From a checkpoint of a small mixture-of-experts model trained on Wikipedia.
Size: vocabulary 8192, 41.1M parameters.
Training: 293M tokens, 8948 steps.
Below are experts of layer 3 (counted from 0) of a mixture-of-experts language model. Rows are named router (the router's row for the expert), gate (a neuron's input weights, with its number), up (a neuron's input weights, with its number) and show model dimensions 0-255. Each number is 500 + 25 x the weight over its row's rms, rounded and kept within 0 to 999. Numbers have three digits each.
Before each expert's rows: a language model's description of what the expert responds to. This comes from a sample of Wikipedia text that the model never trained on.

# expert 26
It responds to: Pipe symbols between cells in Wikipedia tables, for example after Win in record tables or between song and album columns.
router:499480494473457531521485505502488508526480516479562465507502513471466532489425481515568487482474474517497470502457513527470460472488462494531499507528503500482512516508485503482542479483486479474521460493495500547512535476515494471470524500489533487485500470507533477491473538515528483520490513544471496517484497519471520485521503521489469474474495501504503501485507518502467490527466511508510494529465507472474519484491532547549458472483472460507517534493500542496463501475535491548470479507501536465445526479487524481495506492527485519466479493560506537491492465506533484509474484467469485482535477497531493543512499480438508481475480492481536467522480480539489510531513488499514525470469521461519512524522507511523498466513466551499510486519534551542523477467521521
gate0:500486425517538474507530532553495505498501478437530490451475481510489478504509474491500460461476484479509487469468491490546547458500457523489517518528534464495507507501517517517504463477503509514515475534476485504470499505454518468524495505517516514470501470485483462483505465485479518468464490522539482512482494492480509475511512498524521553532477490492474526506547499490494488492497479498510533539503526511491509520458495488482534503528501541485542498520523463460493464545476444496528480481472498495533510493506530517496544474467543503476535502498522516474468455465476478482504492494532510482473493516496549478537524503485524507478502536481497550530502506500488516507513498507518520540530529552476466517490491445452507520494491506460498498491581514498495514523466471
up0:505487496467474521493508478473454468499486511513500457486502503437453495503465481501473478493486436520477484525506483522538467485504454472582517542506506485537530503497493519495521466473479480465517533515465484495472489468517492489521480498532508476494479482492501477491490506495529557512516474479473502551511464536499478488516518501466494536486452491482508548485499529506496508534491481505504427507515513514485547469480494515486463481515479515455531494519513521480503508510486478542494504497502510539459480439502501491496498451510546503526514510448510515509502510507540446533505464506502515566485488484488483519491544497509494460436473499525512508480486507464523505499488490473512465524516554508505525505494482457516523502512432505482479505534498495490517524479494483
gate1:459484492461476528486525521473510448455479511458478449498519515527459482525522500519466506536504492464486514470504522468512505499498519480486512488524579476475504540540443505536481475504474483498498490523508510519492485474453490452467507492502486481464513463486527507533497514453494511472516514536499499444492521546511493512506545467484541444490537496493497501549451516514524521497529481511496460464526484515589465494491483502464491483499498472501511448507499511525475522491486491509504478496477458481502562491517494518577510536484499538507503490530478478497480483493512457526516513500510490519504490520457526530468491506474446505526514482508516528512511501497510496515504490497510517477509495482499493510514471511488491490521471496515471527546518518503497499463552538
up1:493483532501481506509528491533528505475490506498477520476508492501503447482485518495484512541530585508483537514507485474486489520508524459508492442475483497506527473502510468538482499522465434508529550497486500515494465523458540457481475506503545510512496530435508497499536472471478492537506489466502518504485461491520502503512523436516501487440495499524494539498476472502536510486533490477539512489532506466492480546526446475497549477503491538497465512504469502481511496547509468525503529488498486518492535549486488531458494503486533486488500494526489476518476474549532525492538505471472545496532500509480517512472527520482484487529514493483456501472464491526511490448541529483474515479505504510521508471494483500507521475494483520484515499470499516457487511463442480
gate2:519513465504511523490525496481492494479502484465464579481482515524495539563539544538522514504490532491534506477503524478492500516486534476499487471525536484490502490463505509525444509509447490514496485486524499517513449479484468518483488490488485489499566512513495451493496520474501493516500493475513490487498471495500577505445471498540475496499537524493506468515502490510501476514506506522485524508545454493520513488480519479536526509505548532489480524439482532488506522486508509502471532536488542545485527507507523491497468485456524531509461533465504463507507486522493536477474549505474466439478465509486466506478468500505484503510497501506516487507475504522463515478526495486521469498515500502506473485507496539436523515504507512495493520505550490566462485528456532
up2:521465535511477507489470532544533502521447491545519451516463460492494488475450487499489484498456524546474523530474483501484472512494479496524460539494467499509472515528509476517482483518529521493497515485516514499486527531512529502492459482524504518491479456502535508503507490554490477506491490531485492527518514524495452486505475458437530489492496480542515541467482503465497508469510483493525464461458519498491527518541491487496485477486474489519510476558526452504508488525488476484515464476490470474504508487498478487524545496537460467496538504530510503474508496515488510517494462474526519555542518524523533520495544484503517460552531500468516487525510484461544503480471500539491544499483476469517494508480533477572481484478493492508504492527482504463549489525496478
gate3:509507530490505505499536517508472487516516477522487442480493481488513502466454559524477506517519530487517511480495508496509507469498487508475532521534524489507485529543460500495507487527462533527514497495463494465488536442532483533504547491462469497479517504465520523525517531461540517510484518484555489491468494523477489481497493518502557481556497528461460499501474467523543496485493502541499503488514476466483527549540497469492484503492485483503493481521517544506439520485479492501486523481464511530484523526509517515515479480546477502501519521498526524516502531494509469479448468497490504531483494457490533517510494526487513475497468495529477508518505573547541494521476478448523550487515499508517476527546502480579552496499524504484496520504489495519484524507462519
up3:515492552456503494508529489503496470502520522535470486471492449477508503483497550493503524514514502505502521504492505523502512461506510512462522505521543442540492533522478485532496458516485503517536458488482497487475533478521511543493553534485457493493548504503539518527493539447540546508486504510553490485462475526465482489510482530515540520526470549474473462522476469519557511494477473543496474484506514473487475527527506483491476495478527494477503448540502533486477520521473479513501511482449511533492520524520491519511476467528491527515510550471516520522512547474529478474477495528513503522504475471501501515482451520474479466511482469532458477513486563521506497507465470450502477495523512512514490533504498499541540522495501488465490510506510486479491530510479478

# expert 10
It responds to: The letter k or K inside Slavic, Turkic and other foreign names and words, as in Balkans-k-og, Tur-k-menistan; also work, Black, UK.
router:480498479475503528531461524502473551551552525512523501534519500493508510498497473534539514498512477486509464528501446520483495485454514509534504503499495503496489513476500486481533475522469475473513534465487518511490488484544510499469523458498518492478500495522536508474503534505527493462500515546482530524476515519469521520491478564475490517489493471470505470519507512491477540543474523526494503532473496459462510502478536503547506501513444520533501513504473531472486481450519468537493514511537509494469526455469540489503497472531499480494486510513484530467487473468523488505464508450471465482537477485495519492524483472471524513461449515487524464504505479519444497535516515480542505516500543473540445538469507503505477457490499550477512466510528505515512464519528504
gate0:476495507489552480542528499525525492515452537457509549507483508517491497474489514538487492501522482493510462504506508500487523459468494486527481514497492519490498509475535538492495556501480505508517465485510556521488474527578520546521424487516484499495479516532504493481488513495509512490509465490476491512526530531525489493523469460509495487496498484524495536495520518523483497545521528509501484518480535472455475515455513534507512568499556521513508503507491506472546532499514469461467442482472480508498522483511490466469496477482529503523553500507495473470513484562479477499549525470491509510486495471538513500477538523472483521507524509485510510483462511500449506497543551495476450542518478471522481540500528491498487537517455472485518476505537499483496504515490508
up0:515485499495501486495497468503541501527485524425522487435491569499476545481506486516490463502473489514522485544525519503484508519452515480517529527514488501457505494492530520496466511466525513528490478490542516482501512521559487492497536533548508491531497490509493468507514522485508526524499416482492494475510516487543529516503479490491522520471488489526516491495508498522474494449517504476489512550513473526449492504521522486525476495525524509466488499464530515519496542511463498480495484498512475527515511492486471484508469474483526563519464436479530466493497484551502515511522490517524490508459451489519563510532515534480506514543491465480491513501520527504436498525512488472492511533511463490513513558509496523489504527538509466493448487486513515500493510509482470
gate1:531492440499509477522474488535483531533503490523515506529517518483511503466483513507500491459501521453478494514501533519519487519470520514536497456503490507516472514519492486493486477500521491503503506475541531496497516483540476477488524511501513497521505503521519517501483485461512504475472485502528496489549470499515484526475563457505479576439507500530458555500487501533512499537439538543516556476489505483514503551489465451475532509548497517484513517507490460486510490531484479550481484507504537475489503497502500463495536530482497446502484535516510460513538517529480526487479569433480495485476509503535472468532463471521504510489484488532490488530498484499497512496537505493515453520465531462523482464493474479486481545490508482483516472487497468474530487511514513
up1:510486517522504549481504496523491531457507496523472498513537432516511492505488516484515543461495480536516488507439511502499471532515511455506545503503480457490508515496437502470520508524482495515507496543453534501472468490533524438490477501496448512499516432483480530531511486483491505511493494525466526491513508492483445482524472444494543472551536527502469499457496496505505485493513519490481497534522451539544492464503567481519508503525469525490510496520526471521572477525493474502483537488476530491527520456527469469504489484522520503507493508500522523471511503524512483477512472507508500543485503483515484519464536506490477477475481477480479489518507537472498501510478500462504519475524444522506498533542480530483500496460469499514478497509509500507480460494466530
gate2:513529504531489465531514514480431481492482502499465479518477477470502460523495530514570487509507484508491479490531538506511491522446511509517499525497523491493513504486520457508492515476507522529507524528541452532462524511540497492445486491494470516514530500449489492493467515516469481525461513473479505515511433481518492515499527501509474421516494542539507480483495508499470494460510479495498505512475492519473492493507517451510537507497532499553482486465492471458550487474491533514535558522552475542495487526530535487528479469501494485511507512498521502500513507486497484498536464512503514475501498507480457500470493507514488507471547509491514542481513454483499506540450453506518533532489478493548493523479449493533515455518478548521493480460492499490529497502502492
up2:498476490486507509519507521490527487540494502522526510534497507479494483521520498484490498535538493522496508501478501483464474467559499491546527479476504479506492508538483494529488486532512486565502500490489515493505493501513501478501453503512531477502515515521518514493558540449514529507531523497537499473508477516489507519485478508559480525480481494515492504519504485475514541544501484455535481517502502511526513587513501494465468554531456515464502503478528522474507548538520435501501498463455511489538516488486512492529531491571477548479504488497526561506529463509485520495481501488494478509503484493538524504575501491533481502499482478501495510493492477463480485481506552478472465519494487524530487484471566491487529531479500503573501522497498521524481512512544508
gate3:488525497497499465550492516516507486482535518492496463492507508486473452481457499507502515522501507482488538462467491516501538497475494530527499494493498498513522484516486505528505511512538501472500515485524493521535496489514481511489470509492521514450525489508549551420521470522453453495489540463463461481475518512509509473508456519476527495517461510516498522529432522488494463503496531511512529457474522517516503463505480510501491511464433509517473496529464507511479457464521491502542497519524502467479505469456520541481465486490489523537450453515495505489468490496501534512459444443485536491539540532508484524528515464463528498506507486472504461510481511478470528530525487477455512508529500522507476510533504516456475496512482479480485497524457506494475511537511514
up3:494499519504498548455483515501485479507482439481488508538537524528509540478506509472538504503531500500531479551535494477429474520482502482489518532472515493511496498464507513472529495543490488503507449528475479489478517482500498512477562470492464499547469494476476463538499499482502508516508472571506473523482489477530491492509512482507459472452551513481510491510526483495484555505512474505506494527526500513489486524486523491506518445496503501489543521459501504493522529530473503531482490477458511520509505488524524485517501520500500496470549483492478545534512501512511485497549529519535484499493475443493483492506470541537484485479493519548482556517532515496524488522504486515530515514501498496511514511478522495581537533475523473516520534448537511506527480468530470

# expert 7
It responds to: Past-tense verbs after a subject in biographies, such as met, signed, wrote, moved, defeated; also some capitalized word starts like Met, Cat.
router:468500480500444507524443492508484551539529519474514488552517526447484512470495480537531497494489495482530477499487478517495465465462478497528511507527501470476537532502475468475511489451496481460520490473469547516508472461501487499447481472529552515482485493499524494490508503503517494501467529527501530507481489513470530513517478535480490474482510465512502469481474491503472515529473500528467489520511495481475523438509541511512501495489485489535507491483497513487453494450525491539468543519530547482466533475493512481531467494522538502496496490528513538486503472478525493514499495480469462503525451463524485487517517500463504471492475510452540438489462480529474506502503533535550525476459515482512490531475497515539513501473468508505513473515532498518521467507530541
gate1:517523493472444490538533455510448513569519517464486530546511484508531473455496542510532501484541464516471509509502494530466466489483481503480525526500478498453554497541531509533507505550491489468478486537487468480496480523528486507518505504488540526470492476519490516500494524529475436528504509484485505500495500542545475448541524478515553464450519506497535456482495497494481513525486511460493537446543472479512499485484497482503514508491520488484527502488535510463511505482530506487485464493504524497510473479485530520533459479502512543478483496531501512507493472485476483510464499523511508497516462499484473509497471524515487501525513480457554438486482553511499501526481535509486521510490513515511471533523515537512479491497491463498453526527498496542492500515472511
up1:499487507486526506473478535490508499446460499535473482483491501533504513533500511538495480556500541474517484488484505487509496544517533464487490498534532477562449483501478490501470447451520514547523532468519536494522511476503522488413478503513461432538469520456503468531503496493493517522515474497509520533522483490511507531521457497466486490482509524521520538489497509492505490483510511545517476521507541529502495513522506491548472465456485481506510477510458474515490493540465503508521548548478473468552534495500515471521491528508516477504476505483469483465516483503495514501527477514441481496490539504511475500488529450474481509495495518527470514520488480488492496505520477486509498443528503494478509469489493485470522516468483553528547470481497508482515474524513494
gate2:478472544521496524533456474539472511493510513473491506498458503523490528561524477526516528444512517502512456480512538518506489490512472507492499488522515539472524493504526570461514551513519501509486478491484461479512494477488497542501500534510476515498485466512499526523491479544494515471492515510514518476486511479529484496479492464444514484528498524498484538533493530444459519518510484546448513521502493510490486492527483495486483506526502558508480525448486477532524485494503512505473499486515524508489487492495460470500462510528484488491547515492457465497497509499496494452498497518443516490455484529456501497454506530489432516477502507471525478467527556495513495516478491551539521463460487465524502493464532472528484520531482545506502543526484527527497513488516502
up2:503523511498472538526501482484513525527559465483497476539521509486520470510431509468487494499507524513512486457498494492507505553488474477500495476463456485477483478500499528491511498532517487480494533520476535517535470437517483522499481500497506503508529472492558495434491484494506451483508485515468518532548481535528462546484489524497535488513498480504487482419531509518529518485509498527482528546500458487491512505520537503499523475507470525501495437493466517478495510525524560534532507502480523520486509513516525507529479479533534507507513488464486556498539457483491557467530500535494496518505536518511470546505487469494485524497502501487472507483509498516511494493490453481495483484528523534497514516502515462476498502512498438535489488486508554513448493471493516
gate3:504525494528490508504505498506497520524503481480483499491518500453498526519525522514528535462511476493516490478437497511530460486526514509478503541492486493501420513472497522552488509535506470510464532497505499532509487490489527477500500493498528505470564504500522473476529464551473486525505489470498489511478505520514507480499511491477503509484475489519500495490500492512485499442493495519494464508516446506497466491534530514503482479501504446526538490467500507445508477458488541491503527510523559519508525484502472483511491563489527481526533518466467516512451520460513511506475526523474501545482485474503486475497498483494480500510431505528516480543530531552490493534503525492489534465533536429526475555490535514486519521510426475499487458515481536505482515509528498
up3:555491507451498515486491513539477489444513497510526480535506493529500517471462486490472507509482535521499513504544505535516520547478485489508485517494492454509512494536501395439528484476475529520548477483476514514495502480503528535476486525487479510519481518512498532466496503448525510497493528479548510499534485503461537520472529515505547493544482521518472511497501495503498440527498460513486545503505527462488514517487489490493556506484514518505517520478486503497530513508496453511499487471467442497485470487498489481502498472481520489447480497525512467476525500509516480506537470460519520467499478509506458509511535530505543483470516503489485549519475461500527505460531515517523486544518456545495495489483497476548492470451516538475525498503518500504475491495480521
gate4:463518496510453517521449488527500522501513475528518509474501465516463484541487487539483508486484484524537498460531482498494536520455489515511452555495505534510516499488489488530485480498520496477523513461526502507496510545501453494503503451494549488508469449498532474530515501495477499535523470473509521475495487510537497534548504508506512463489484469562524461507491489489507488549463511525527517458521536466507455491509485455506502545494484528486502509477484486493468483508520516504533528446500505551503515537475481485462507508500523513480497535496495516550529527531491497482514479488444534485503461468492496493482538462529516470492493528508505456486499465517482512482492539518512501571501490475492529513522540447484537504521470521536493486500502491537497477514447504
up4:503499509492525457491561487485501482506498528480460483532507545476525503449481513478488477518529510496498477527508508469520461458515528507517508448500473489507484511487473525504516512501428535513469474548466485502505507481489535528490504543496474505506529516493466499460498493538514501509503530528517474534464540434451490486468502500505493494534511532466511529499520536490466511519530517488495497541525485509508510515493515521493510498477511470535507472486483514526527521538482524479424477536497454516509470481518523521526491489498496441549525505526499510477510469462489478511480490486524476513537506569478488495506488530472505521501535481507485493502536542504533509497476451496509504455529510489489491531532475566501449481486520474504510520465518523463513522455514492

# expert 24
It responds to: Byte pieces of Chinese and Japanese characters, the oph in schizophrenia, and Ph, dollar signs, nationality words in lists.
router:491484474519468511541489530508470512548508530531509472510533538486514507475484468503515501494516469458528465519475488523500492488453453546531511499522514501477483529485480474498526479467461494468492491442476505534528505470506495510502525480498522515479507487535528470486495508518535509480500508532506513516490507500484518535507456511465459478511493479494498483506493486478473515547483497486495485524502476468498530450505538518518470490468505478555500494485484551480485496470521462505493513535527518492455502499474540469527493489544505465499490500526497523440508466496528485525492473480478482489508473511503522492519502488502532521497492489423504450526469488527479534530494539536520524466499534448553509512448490512525471515459477542507545491516522491497536436535550504
gate1:501501508509518472516518478480479481504507490478503531459462542515490498538496492494490494520488475493522534498492504531523536510495509494509475461529512518471481444448520510524485510512515510448494493504531462542488517474544540491533498475514561553495516480530541483478477528532536493494456487541509490503482502517452482510490445478428484496534515516504450499506496498503530497525524502490491481498531546500547514483514498512507517535506466511502469547519490524500503506508453453530457477496524474484470456485474536520469508482521525447490505558526530478467471465518506502489503487480540485469488494494502485513504512480480502528510510508513451481515479519471521503518529502516510502472527548458483496498499488494461490534483516533417533479531471467489487478486477497
up1:466532478463485509470524511535487483506473514466484485550540459512482519480480470494490515497502518502475476528513496468479491487481513491503531532476488506518510523533477540465507534509478488526498531528501503453535512540476441511483500476477472478524511523481489513532563460446458461524528511490471513473470483509535502515488553491525526521448499520476537526521531507489499495483482479513522513479456495510524456487469492471544514449503532473466526473498489491517520497485513556496553503472479540516544501534520483490491479520452535511507499501512493537562508487472530487523505562522487513503481508514453455494534542503499482461537507521513526515475503499510486511496484496519451505519487476512480485491495531508484528478522487474514468516479532545502465518498501516
gate2:444464491466511500457504494493517520479523465496487551463467511522567486477444499543488463506535463497550498500531470472516514489458514484556512506478490500451522505468477523445516518486493539533512517472524518493467493492495498541456530461502481486525517514509529511525444496526535492493495482497519506451486544528515509502487489522525515523522498508494493512506515492479472462481523494477483528476486525474480518509516497535525480485506533513536522489528506545480515474495504478501519541465533544516437430501459462539497480471512483502468483509485512485496512509519508508494506509522490513556448467488486507479501473461477526480497459474497483523499526476507521503514478503523491543498486499532535497531496489482506479479474503510495546509491501536465507483518558500
up2:549550498518456467513491487488499471498487520487503462554525521487467496511495497488546488532516536528488495473444508485458475506522539515447509494510537460504479549494504476521494485516541509514493477498517490465528504508533530468501506522507535508487521488524476486491531521508478500493520517525528512498527484453523522464522530510528490507488460477580508518483534481524503522496453498496475523503478467518498476491516490478484501523532543521484539506520471501552475518489470515451489515540528446521514545512538476478523516515485487497545484511536496525510484524457508535527477490507499494502514503494477495479559519496486486548557533514540500494497486521507482495491557513493495500445509503443468515534519530526509477494505538479462507480490496485515517491499493446
gate3:505475504489482550536518475505451521512503510471484491476507486529535451492499478501480518500491488507451504477437470538540547494519483509528427461513463503501464498507490478537488493447493513487500514559478539549502510536528545510539451544514538531489528541537504478530471470519515500462499520468482488476521495454501523499536490516493496462536531470533500493504503458485469487504510462505535491491493469508525522526530477471549489505476537485486531531507503511529462548521499517506483469538498522486528460458513520497497506487483504490486510526454493497494521502490498474476526477491451507488483459471500528521544514473484487492476552487471483478513502486489535502530505455484470484505480490506482494524481496501488502520521496496544528489509479535498468509540493505
up3:483517511464475539507528454512480494522495495468498509463521493491471462496518430516512456474499517482472476500490471536508528499497489469511474456510479520523481519506476506540487518423494518498509520464488529534507502492521462482505447463501476508503557503499547518498494453511514490491467532477503518485486480480511513505511444535486536491531501499530514478504506476440480501474572469485497487516495464487518528530502501500548472533509481527531487523509544502478489503460522506534517486480531530512555496501494464483457462503481475508485565480476501494469555528504514496467505485539517488494480538457548515505514505484507510484495510475498501509491499449485494496518452483477477529509544528485512512529511496563498474494525475501510503521475453489513512494521500528
gate4:495482498476491501515462487569471470488505546502516498494501509463491494519448465511432498498536480523545543516488499495504491549515531548505502493497519522479492555502501510466422556498528476533482484522509497565529529512485472478528534531509507501499479485500487527531545483461516443500499526497496470486521502469519518468488514533489481472501537510492468509490491526487532496515530470451521522499464500526519534518508475567500496508507511495485554494489521518462526487488508540531485485485496418513510529510473512512486479504526510486480520511525477533487521508487529497481488513506528522484506525527506501483479509536499501528485530460504555508505518486462524547488480443523501499501486498532498504465466477476499461478498445508498473489504496500499499511501540507
up4:465520498488507510492523516465508493546464498508508492494511496509497497458551493524523471505507522488461476464506510511501515512508491488477509506472454457526523463521535506492536513522446520521506488502474530477486479505502532513465495439524496544500501466501483457491458506502498500457531457493452488508519529533512511488501483490517536523471499512518484505513511497529449469482517481531486471492533473466466501500500502436455530462458489525480466480488476490550459502520478463491457479498523517491484525511516466531498518506467475524466518528506482532528504524508507474490552504487508498517513492451491447540530508508471512498518466537527439496468502533551495514474504539492492487490548494565507511505507501505492536519494566510507463545456491522506489477485499518

# expert 4
It responds to: Short capitalized syllables that open foreign or unusual proper names in lists and tables, such as Mah, Az, Hay, Ts, S(án)chez.
router:496522491488483527517459514508485531487520525482541454508529506470492507475472447487515533525506484473504450536503485486463488490496509506564509495527475482475501534511466486508511506489469507463466489455496540503518490491502481473471547452487553495477474453513552491510492483516538469467485540513477500526476500503445474500550459496517472463494488500499513515473476498482528505521493500547501469493492487499498527515516514527497481489486475498545502525505496533452491467521517450519474500513548519491471553493497522483508459498535486503491455488530489518458506459512524479531481497439475486474533471487535547499518510475459536484483479495461521484478504460515484505532509510494497519488489527464520510495468528523537490471517457532474523487525527496535527460519537502
gate1:473489467531509484538456495511514497480520520539452495505531513524495487521510511461518515487491469501472474530495513505499526497507511499503457477475501487500560508485467503537511457526452469510536473495558523541469495531517485493510496456502519495471441449503534500504501522512527499479482507506486484528543522532508542461548513471583529486515533525525448542495536534497491497494494499506482500517489536520493500489451555530521548512507521492536505468522525530481494510511507511530489535517521485457482510512552507481473490491538515519518502505525495533514488479517520508520515541507481484532498475536485505477504520497457510479461487536510470506473517442446498469499455472489501497479501495455539530512492526482505493524529521470484462497529476480485496471513515508
up1:493505524476512476482523489504504512527485509496541518488473488513515469466522496540442473521514542515484520496515475530547491533512496524505558486515507496487467476522521494452483533507560525522469515506488465485556495470506497535449512517490470477520525531484472483498482476486524512498528496479518521510493482471514484496435474515469491541472489461510551488508484453482507497499483495469545528502470496515508505471530481467510471498529492524480523522499488516496481489491489460472521449459494490506494460509476505484522516488486539467490488490490492466476473464542494515451491474489500493498504508500503476489470505523517493529482513471512532502490492546506561507512566524514523484515540453535468411482511481536489484558472478506521485506530511503537522537492468513
gate2:503515486475510526528501431523498526508490526492520468493519552502493493488514508506491523495525542484468513517473479529468496514482535486511519552487484534496507448503503505506519494495524521514489498502526523506491503488546467512504532530531515490457543496446520528535514491502495472517479506526494488467529458472489459424527531512566481520540543530512540554507519501463512539443509524536508501511522522484462496485557475466535515489467470494456515504523512471525497552471504482475521542484506489481503529472511509517521484480507482481494495477510509502465501508498497558447476528469499509499521504504485546504520492451497468529501484480511515488480495540500517510483541485544491531481505523475531451487482511500513465518489531495520521478496537531538512482490522526
up2:523536520477500529529507488470527515560513551472478524532532505524481488488511507516491526522528519497478520489475481461533481524503504484487511491484542453521517538486535461490463500484524503501446529553516474475530469509532464484531481521492518499486520493500525490502510506507483491509480502500479472481473472521475457475500470531556538496544497547490508519495486499456536502503493508498505509495506504502536551496496477511531539529477479481468470442481491510474495495526513547462527505477536477518528461471514509482528514499523486440467494477492472500479492442519493497500466495495507479498485466531512520472487525526490506498495519482488545499487519538493529496525463477541503496504494467502510503525445480506530470518515530488508533434438434524515481505465469514
gate3:537529498517473533471521489497475496489488487452526481504517513495473511483526525472492495499516483528494519488508485521451483563507471503511529542487511557525544521538474508517516506511517524520511485488487512564494512492481553524494563498504511489493516495512515554517533536486501543491508496541542515510470483495509501459488495523501493522522537490472505513536509492522474510424566507480518503490493503543493528510473487498523459514511464542548520519507504491501462480480486516530480479510474486462506528485509524471525486528513475497523526496498518509479534545518515458480523479485508523500490519498459538517539501480484476485513529508484452528545552516558515485543534529459483545491494470528547513527519497518506470493467506511470463488500502468456511515514517501
up3:503500500486505489462493477496512528502509465504503514521517506505504514537559479488499511500489469507487539582516464464481470537510564518491515498497483475536553486502478515507567468498502514456499485497485525518504549493519526523478517463493522485474501447495496470457536467521497506461496538525491504487505449506531521474479504519499469499479512545485493510439510523506538509457508462490534482483528512520502501482490479499508487515477475493489525507520509499479508462444463492459507481522473534460478535499455474519508478511491485482513513475515493502509502529504500503513530485456500556528474521469449511494489481481461503499542528524428525533538480528572476499510505534450496510460542490510503499510508516512500496495524495486475507497548499482471484508475473501
gate4:480501500495410495508512533452504501522462547509512467528502512475464504535500532474499497483503494514492504521480504529495496517516504509505483482489503495487479493500488509485506504500473525485443505474514484484543491492484452482482496503495486535503495514461489480499471488528524491466513509507465496530488486513487510486486517484530521498483531499497508531495543514481494487507554477466540515492486515530529525527484490559483502515470478523521493488508455517510487481492525505476513511544505470510470542525496501488556434497509452492490532501525517485468466466488510484524469507508479487429520466559505524497518577529500526466471487500506492464479463461494512541529533525500518476537544546510467507494479438500526531530474475505532463500474503477443514491484547466
up4:495531499516476475540430469455484472454470448469484508459499514475545505532491506507509480504523523439482501497508464514575503458532517498482493519495478496526470525480527491528500486496511482555510508513503543502460521517523526497513479487490534472506515481501470512507513507491487468531527556415504483509497477490529535490504488545501486485481525503504537469514475478486492497464447535522493529507489500495471467485511516439501517494516520465519508535481513508482513536487522498458501478555537515504516532509509516536515532541517533498504450483486507527505522494556484544500488487535488519522505518474498467488512483472497520488528485530531524507486484492468528481470470514493495508498474487502556509531534545490518482492467496496478515460499455502512492485472480499

# expert 20
It responds to: Clause and list punctuation, mainly commas, semicolons, colons and en dashes after names, places, years and infobox labels like Weight.
router:493485472498474537532496544535489533536525475499534454557505545501457525498442476526552502482531476483519461495510463517511476509510483540513503500516527456514497535520462508475522498483468455476522520499489517523514506483525513495470506477488509474452488513523492476468477469527541464479483510555473534508523512501455519512517512525483497498499529514493489488491484488481467509525475519544495501519496494472482495475478552511524474485461490484490491544497482513493470498495519465521464493491523518478438513483473526484552487481526511472481496517514521548477483470490556490511462484452453452488561460496513515526501490454471518479511491496487491473520475483550481500543515526502525544492486498477517525529500504515527503474497462536495510475504540517492498498535526504
gate0:503499511539493499515491455514538459516568528480512524498513477456528483478493517467472483480527482533529533469487505524483509547491466535498515471503507494517463477468526501496483470481502481519467477476461491479511514493531536460501482491501509506515452505486495447453488475514459512482502517468502527505545503503497482515500549505477448451484519502511459525496473509504510504487518493535517474506499542502494532497496549476531484508510500495459534538499511487505486475476469456497503473468495509467519497503544495446531475484484515507525503495543522531457499536492498472466468509501487521519490561515537463507505456477525500497501497487477459519490411509479539476513499488540489491439512498496501494478513491490496517493514542479513485573468512518481497495464536512
up0:520540459469476493501464512491485522532492469510516515532484468567468467508500474474465509514487540469494470505510478493557500483483516483514503521498480513470547503517495467507521533535494559511513502492493471505536502512491490478499521497522556516530547476473482494521531484508497460538490506540498550513449505511481508492515473499514499538518526517474580485483508502464499462479510500511472512528531495509563477482484491536538475499510484533496508483485507472522536488490477560472494535524483510503469498490473497554485521484533535491493511512505433507502500529486487464512516490532541511478499467503460474506524506482523497456455535525470513497489528483529468502472529519496491476516497479478483536531468483523476524493494506527504507538509523468540478453499487545
gate1:503523476503530570548510460507464492504485488532510474543504506505495481498534499514444534475493492518462524470501507509513521539453472497525506455490469509526516438473532506526495445507522524517504506493494477492501519503483501506499490484568545503535493515495472464467542515491510558507528500521507527512435524516476502505504504466474539462470504493529524560476521516475458506466494461472493493505515488491522487492492503468536496497495509496489449475540482487533516516506499516494481514499507454535537522469478484478511515468485504518495507469498513508455520472523540501483519491498500538495530512515493486516521460479516509509460457526533467502510488510527488497524520472509553518464524481523528525481501416500466502475494467507509480523497512465503532469496535529
up1:522484496466476571449500428486514516563530486536489501504527480452505476503533494502467481463514519550462521491485510530485556543462471515541489504476443495555506476513469546512479508517480493480523554477476545484511524497497492530510455486482513497479564545503444444454532514502522524495506531487475535465476477533494499529489502491512543487463507502513559512505484536528470500484479486488468492499528482476513479539493503466498524481483482521502476482522501513505514506523503507505508536524503504539495537477490510501500503477452507502505511520528527511486544517503529493510485489499471486486494524506477499513468475519527512498494480525508483491517506466514516526530537512495538495435504495530519496480502472453491506524485490503520508467518501457512524515489503513
gate2:536465516530489506484533497505498502478486526470501498534495497450553445487519507473544550519501494517514499527509534478486523491458497531475477544414499494553519524492533501534518496495495488513508492483502529477482478518507475488505488482514536552549524500513479544486513524498493509508540457526505473501500492498528501528505511466501445537516511478519498477483487491493503501550495510512494537416477506493464508492484483495529511526527472467488525490544514470521491491473478472454504509526542472450495476493539514514508478510527517514533483487494459518483505493515544486477527501497483512500522507499496495499494511436512480476494512482488490466495503525479486465521479502504547468541477474546471507447463465473546521495533522474436503480473472506483491488472499495
up2:481483544522463537461503497480488510472485501531523487493495516486533487432514541477483509513501498556501525535481521526517522503516454509455481501461457477530548502546503475527494500541517490507519480486493548486496506487555489492510483478508471488498548532482493490469527502482516526473567433541507496474527480499535484517501498532479499503497465486486519493491498481486502519498495484505491482438484511519523494526499495513473467493522499442476505476507508480524484526526520524506522487486502446506504539485528526514529479452489497462527510471511453526477454501503526472508482462518487469511488506489510535491476524483514513503532504485506517449491561522514506491467451457524490513502520529520509455494499483481544478472487513539448519457448507530511494502464508495
gate3:480563500497494491475487497488491483511486498459475494505477511514557512508500506512501538493518503533501453498457493495488500499512457527506536464513467473507535509479493565466512499475537495540503487448465483530514488517501468503537562442508470494473472458479506505491459495535491533502534496523521482482497448517460520503479474488543483480551505504537544478542476499488483520496493460474534500513499459513536506518484498510493521493518510476474499497518525463481487465529512501474477539525493438518508508519526517525501529484510482507493497551473512527467466516484470509539472467507516520529534488507487489498488443532502475525501543494440517478512523502489514506514506497513461537504499537464474491464519538469519501539503503505548511502515495480497543531509557517
up3:508515438438485468493470506536520518565490446507555479519486489514524485537559512504513527525514510489499471482500449502459507523539468527481533486502516514510517517470433528487517498492509510498517468526473474514499470512484507473543542466518514518436521460502512448457451471490433477492478495526489494485490495509505497492503537484516461511497494517549461494514471504458464516489505515450476514527513499512532517484515486475459490529536497516492493519501498481511470492502540524484482481570486463539517486481476520473492543498505500480504489526477524515477506532488482475497504535490497500481481490462526504493482492493506511529500547502469500512498529481485466513509491491506466543530545487475467537518510474483518482505540513513531475500490517458526507528493512508